Below are experts of layer 8 (counted from 0) of a mixture-of-experts language model. Rows are named router (the router's row for the expert) and show model dimensions 0-127. Each number is 128 + 24 x the weight over its row's rms, rounded and kept within 0 to 255. Numbers have three digits each.
After each expert's rows: "raises" lists some tokens whose logits its average output raises strongly, later layers aside. This comes from a sample of Wikipedia text that the model never trained on.

# expert 154
router:111137130136084129133147111091153104133123126125156142141075118173108081171140152147089112148126129107108122133121153100148123141105102122132089141182120144151115120102096155157150110102164109118159113070143144125122178141135162161124146173142089182164144122098152117120155076104152128138136129123130193119169110124117108122122148165106108119125103153122150109122136120127114139144144
raises: "wer", "pp", "ol", "mb", "gress", "ited"

# expert 174
router:131114138118104118159151131142113146163146141103108094089102140147140078127152058129167131143096135131090156106177057165139181136113128145137117123125170122131091154107166103167146108131159124106123157148136110128167129159140133123131126126131086130123099161120161148101144158119148126135113109116097149095168139134165127147145111102119112129165113139124136108109152119101095153166125
raises: "ors", "ures", "ure", "ural", "or", "ions"

# expert 116
router:112116139145169103124127101126102089156108180129109114172121147157080156128142111101140118144139123118187170134131109125126113137115095084101125105130091147118133128135162158084102124088151091158162139133086135165110179088164131123118097150153137109149119111152083142142107154135100120114147121130178150128133103118165138095109116113127136101124147128091150136132077110156120135132113
raises: "ez", "amily", "elt", "ilm", "ort", "iles"

# expert 107
router:135120107134134167135160142154140120068150082171106100138111143129158133182094173173118094156132135118132102143110182148119134079120108097083115091162142119141127133096106139182101166143113124144130103126091130098130121151132186124106105139083138131136149120100129163133126117105155130135117161099146136112103125132117093106127123101149092143093153130146127114150130098133129103134150
raises: "uz", "aps", "ach", "ilitary", "useum"

# expert 49
router:109108119121122141137146122147114121138169144108108136097178107155154106164075106094153140115116115098118148137144119143146139115096134164121131134159152101101055138162169141161139111179143136131128177133159117110141125144127124121147122109122115157145081147136165127123144135109122106116173134169092142106112098114148080192162139133129139174145109134119149111142134144076117129156141
raises: "he", "se", "burg", "ala"

# expert 47
router:133123100140133113144120096158143120127153147136150157186146172119135120099115124129160123157123075101111113150104153141123155143073178135163125144133193154135118137098095052143153139134133109149116166126097140068163143136131119127110155125114137131158098158159107131144114091171132159105170127145143126129126125154119148115120120141132132146137143081128160117105096158132111111146120
raises: " MPC", "fl", "illion"

# expert 14
router:124093110122128142123089099150156099140135178072129135122134152149081128135110137112149112091091123147088136152158104133105167170098153138109128099092146091137136115147129144098132117114123131143138156149138099119122065100127171104118124149124121098100121110118132155129130152139169136102136103166102152128105121134151131089101110145172138158140106151116127185139119185161132152161156
raises: "ters", "ween", "sen", "ter"

# expert 190
router:136132124147112127143119122094171116111099172112093158105171137147146133111154066168127129132163160147141148093133117131155158134135135109140114184141085104100114148159148128163089088081107168128136103184089133099102123132101135136157135125141116120130094156129095126137111110184080117143146147133114104156102162129121150101112139122108135135120110132127159117098150143150098157131126
raises: "fter", "ide", "ll", "ides", "por"

# expert 23
router:094133100160119120108166125134193129123152139104138178146120130151159101179150151142128095125150108116092110098136160138130097102120128095099195125157098083120105140117086094091140097117151167144137146104133162142141096151104156131100136163129151138148133123081141140171118117121142127119137120112134132104112090138120113118139132130104090124119145128109148146135113145056127117102160
raises: "ime", "imes", "ider", "uss", "ump", "ide"

# expert 110
router:100117106151103122147158106145145187132088138147128151152125164127111137094136177156169149136135109122097101098128152175128121141103112105168119126143162142130133113100094128109168171084132124164123173137106161120151110127106126122145119142090099124153112145126113113162163109132087143085139098164146118083103150112140144110135095140166112162148110108123170148145120121136106087146154
raises: "ev", "isl", "ides"

# expert 132
router:166166101087110167133081159137167116137108119118160147097129131145110099099106155141122071108129143147148156122137108108152082114165125096137134122108102087181117120140113170117127147122146117135125165131104129119131160110150103129138131120144110101153150164156133140140123161109096097094148097065135135095127099124142107164141133125136096097105178127155101131115152095126123081117120
raises: "21", "14", "22", "06", "13", "12"

# expert 180
router:168147096149143168156119142114109176124135116100163114105155131117132109149122135091137098132166113119099192137114107110130107130132143099145136174120127118061093128166107148122106123180144106149115103091171157135127115144124076142149175140115172104127101128112100107152121112140093130123151128118129113151114108159102109108135124135119123183154117124142150164119110129128099137073137
raises: "til", "tr", "t", "ne", "omb"

# expert 126
router:164181140147127148100093153099177165116112124149116131113126132148141093104182097159099088160132116108132136123083107141113151165111112127152095174084090164076138109125150135134122076145094142107120122179158134122144149132105122120133123161092181141139125120105130117122141093165120142108160123114150119156106119111126116117092125119097115149156106138151150139105110098150133127127116
raises: "ving", "vers", "ves"

# expert 166
router:129166144145123130170083104153155146138154112195147103138074118140142120138091151136142108104135097105123117142121112132076173116143129139148081137113113075115147112173174140117169125117134140137134129112152143155156121155099147172142173069133172144104131087117174093153113094133132121118118133118146138096115137129151104126118149103148147146151119148134097151140099134126141126135142
raises: "hy", "ide", "aph"

# expert 53
router:100117106151103121147158106145145187132088138147128152152126164127111137094136177156169150136135109121097101098128152175128121142103112105168119126143162142130134113100094128109168171084132124164123173137106161120151110127106126122145119142090100124153112145127113113162163110133087143085139098164146117083103151112140144110135095140166112162148110108123170149145119121136106087146154
raises: "resent", "illion", "ollowing"

# expert 90
router:100117106151103122147158106145145187132088138147128151152126164127111137094136176156169149136135109122097101098128152175128121141103112105168119126143162142130133113100094128109168171084132124164123173137106161120151110127106126122145119142090099124152112145126113113162163109133087143085139098164146117083103150112140144110135095140166112162148110108124170148145119121135106087146154
raises: " length", "overs", "fl"

# expert 105
router:163136094134135112139131119097116117093090115130196111146105138114116112127117156167093052167122136143090092129131118151150102125128136144169089161123070107111113137119143159094122123097128102104135132157110132087144126130136103131156141172146137134125133115119113114083082111164126129131100108101130108121155163118107150108137128154087136131128093133141155163136096166105095131158151
raises: "ld", "ps", "str", "st", "ss", "ster"

# expert 149
router:154206142120125136136129133135162144129134122121107092089162121155113133131152079122108160122147152097133112122095106115090147142157107168146093173124107109095169109132158105098154135096158155122116090144135163127137136148127126153151124118142133115163129113099140154156127126160100169156167099147129091099108145123130148076129127126121097115120111150123150078131084119160168150143137
raises: "x", "lect", "a"

# expert 150
router:100117106151103122147158106145145187132088138147128151152126164127111136094136176156169150136135109122097101098128152175128121141102112105168119125143162141130133113100094128109168171084132124164123173137106161120151110126106126121145119142090099124152112145126113113162163109133087143085139098164146117082103150112140144110135095140166112162148110108124170148145120121135106087146154
raises: "overs", "v", "ed"

# expert 181
router:125136149138155123136130141162083157131134114150125099108168148154110160123140121110126155167155135089102109130168101156156128196098134136150155174125158120100154099133135154124176133112139151145105112071163139144149193115117097136134118102127107106120154141128174155139135091144120129084163096161159118097099118139135129109144130147140124096169121115136104131121093107130148156120106
raises: "lin", "]", "ł"

# expert 122
router:086108090120090086153122164126114112106115178117114111157115140107184110123152170121154123109143097142131112093129137155130088098131117109137149074125100145120172167113116127124149101154111148174124112105152143135112152135116129165129113163137106161106123134106164153116118104108089152136180114154129116130128115129145139082140134084126123059118109123117118097128129158104103167134143
raises: "orm", "ein", "ead", "rict", "rat", "aff"

# expert 0
router:136182128146146112127139120143156138172122161106103096101130110160157119119157093130143178129142140134104149120107093136086168161155157092090135082085155147127157135084153106166149094176129122131128134127186144136111145098150142160126126098148112104146111115133127188165117142097130131159140119138140123132110120122160120134135135161143157133144131144108099095098103095119104102128096
raises: "ing", "ible", "ation", "ably", "ations", "ator"

# expert 109
router:145105122063123116160127095180124171119148122115106144137167149137109201145110129135117138148130137115123116115112131156097115150125129095131162123105099116138125109108132107147126145142131133142130091065190133113148142139144079150166146115120101111117103106108141151167098110137115100129157123153113126116083168108131142098168104130164094122101144122113094125131115166124119188144130
raises: "'s", "’s", "ship", "ufact", "ius", "hood"

# expert 130
router:143160151123144117126174101144118131164116107123104111095099119147136117172105141060112173125106137120110138123125118113111134113170167085102125079156151122125124148099127102151159090124175085122158142121156153150147159134177147114131122130158093095159141077113138115127130124106140156149174101114144104116128106130117100146091124118120130128107170134066132098120121112109113118158117
raises: "ied", "oor", "ies", "atter"

# expert 124
router:100117106151103122147158106145145187132088138147128151152125164127111137094136177156169150136135109122097101098128152175128121141102112105168119126143162141130133113100095128109168171084132124164123173137106161120151110127106126122145119142090100124153112145126113113162163109133087143085139098164146117083103150112140144110135096140166112163148110108123170149145119121136106087146154
raises: "hab", "ster", " player", "der"

# expert 67
router:156112111151114189105122120147173155091111147114094148109130135129185124131125161101125171133141147090131136115098074129113183114138122120116145098183127144107113132169148129145116136139115146122103127105127135147113088100136085105122169120116133126110099135139116152149148098100154118137143167144141146124107136182152093071142117124115083144074131128118112110107099119131123106090116
raises: "ees", "ee", "ski"

# expert 85
router:110133163112101090101137121142118145139123109158111121121147138131104115099112058093153129137080108108130137139167158136128100160156150109122136104105103086148157147139146069151124144135156153123145110075169074136134111103148118114140151136109158135140111107104124140133139113131155139134133123149144091177104141103093149156166129098104118085158148136150087140119134185110145139106154
raises: " and", " at", " from", " in", ",", " on"

# expert 179
router:110152141168087150114118126106116121105117137111160106128152135136151086117088120122140103146146127126103124115133148139177082103103141159165135110145092103103141134170105147143126102100118108102130143088169147103124177132133136082161142127199140108130144112138129109130092104124085106100145109120123160161131113087147102133163154154170149159126111128114128155119101174153153129153098
raises: "z", "ez", "pp", "ek", "ll"

# expert 106
router:129143101110138107122112106102105090130117163153168132107129082121093129146173115144116094149134153161136142123101147143122095116139113098147117155085145146110087085114130182128100126117075106143126096099079127124119188152131136137147142159119165151127132128123125089122132087126084127104172146118121107121133092130092154170124143127114124182139101119153147159142133125155132092102116
raises: "St", "d", "wer", "w", "S", "E"

# expert 186
router:106162138116169144086133119140145133121157127111107106125137103154115151133107157128108177133139113089126091106067145140105132157144156127096138098148068160094143155143126131142132153113106120123106128094179137141124154121175114097117116157127123087130130079120143164154117106102154111122192118133159122125103142094126151121101113127116117086105167145104126122130120137133111107169071
raises: "re", "ound", "ide", "right"

# expert 151
router:122132138076107154137117090083108101130139130138154153119119150124140154129149153089106160116115157127113133105135140112102108160129133139099134153129164076136103134091123144092145136144096162102081140102141133082145177141173133173132103150124135146084082118162122099124135128094124104107107124103125154130124077111119150102149096120097095149186147125103137131112150109140117156092149
raises: "Note", "====", "    ", "-"

# expert 172
router:142150094112111143147080120089142101156106114120160102094129099117121167139127149087141112105120138121165126116126131115147114159177123102122116140112145063158106103131098173146129149167121145127097146106139135080136167110153092171123136143137158159142121133138140100137138134108080119106095090104153163108170101100101117152144138139132108155169134125138108135123135074150164127146155
raises: "Note", "Wh", "L", "On", "O", "Cl"

# expert 159
router:126097101150150128110053103135147105112154120138144131144089117149088117142144138080127116191128113081183128123080138155109150124106129151156116138110110161154138121190183171089113132152129128110150114120119119129127131113132118116103108131091104116132138108129134146133161110082161115075119143144128163126139132130176148122121131140132159153121128157143156120119139085149142143165130
raises: "erman", "right", "alls"

# expert 100
router:153155155113110133148076122165148143117112130143132115123140149170154133132131126134145099106141124131168185136158124104137149170123143126146119077129122099139092093126143086121115133158128111167157129129130103141162152134115130124160154071130131129143151110058135137151163100168122148114126140133152105136093090086134100151134134068163146158172119127139114144132089105090141137159121
raises: "ona", "row", "iss"

# expert 162
router:133106101130169164162136159131111157118133120140125150102137142149171142129118125141171127104130133150124120124151090144148154179155138165166116162122117109115159157102120098135126124096142185144067153141107129131139120171132146129125161058133131102131098120119121136116121122096145153170121157133148119147106117148077109113134161093116128128144113138124104104142080164094096108118182
raises: "ner", "oard", "ition"

# expert 4
router:141118097178117100148085122101144155131104106148163118118112124115128110139117144134098075143112144143134114130112124131147157158169120087138071132094150125118113146111097168158144124124170154110134103134148135096146179177121119150127123069141130107185107107085108089136129100087107104099136125105149142147121110099091111153169176107136136147096151141141128155120119105133125127135142
raises: "Note", "sp", "l", "right"

# expert 176
router:115136093151157156151141114106124129151163117111134137128138124148131099121139110119150143146082122117135096139166095134104166166157134106145107088129118147125177146079120113115140105156078137145096150131143098158128111145147144126134134108162099119117119110163140177143133118081166138148136118091127133176136130125133173126125106157108149064154083151134073138127175123160119103099112
raises: "ed", "ments", "ing"

# expert 75
router:128149148132111125093102141101144141136117107120118134124169106144113155165138152110127171111104124082107107121086150125108114156137123158134161194126126120131157108120084108125132153088082119139109103116122086094103142139131094135132091128133183112128151072156144146134125148109103103124116099085114162100124090116124152132156138148133125154105163127101179151136131160159095132172145
raises: "|", "ower", "icial", "aken", "|---|---|---|\n", "'t"

# expert 131
router:130149121137092151136130122099137139104106134177097105159105116138157085129119155133144123154149191150118138147185123120115121129137133160109108082153167138138108172158119117087158136090143119131119123143149128161140151091123097139136109113124179122102149100100149138119139153143112155087153124118140108093097139130118101198120110118105130143109129131164152135140099113134167105124063
raises: "itiz", "irc", "ause", "ool", "ategory", "oup"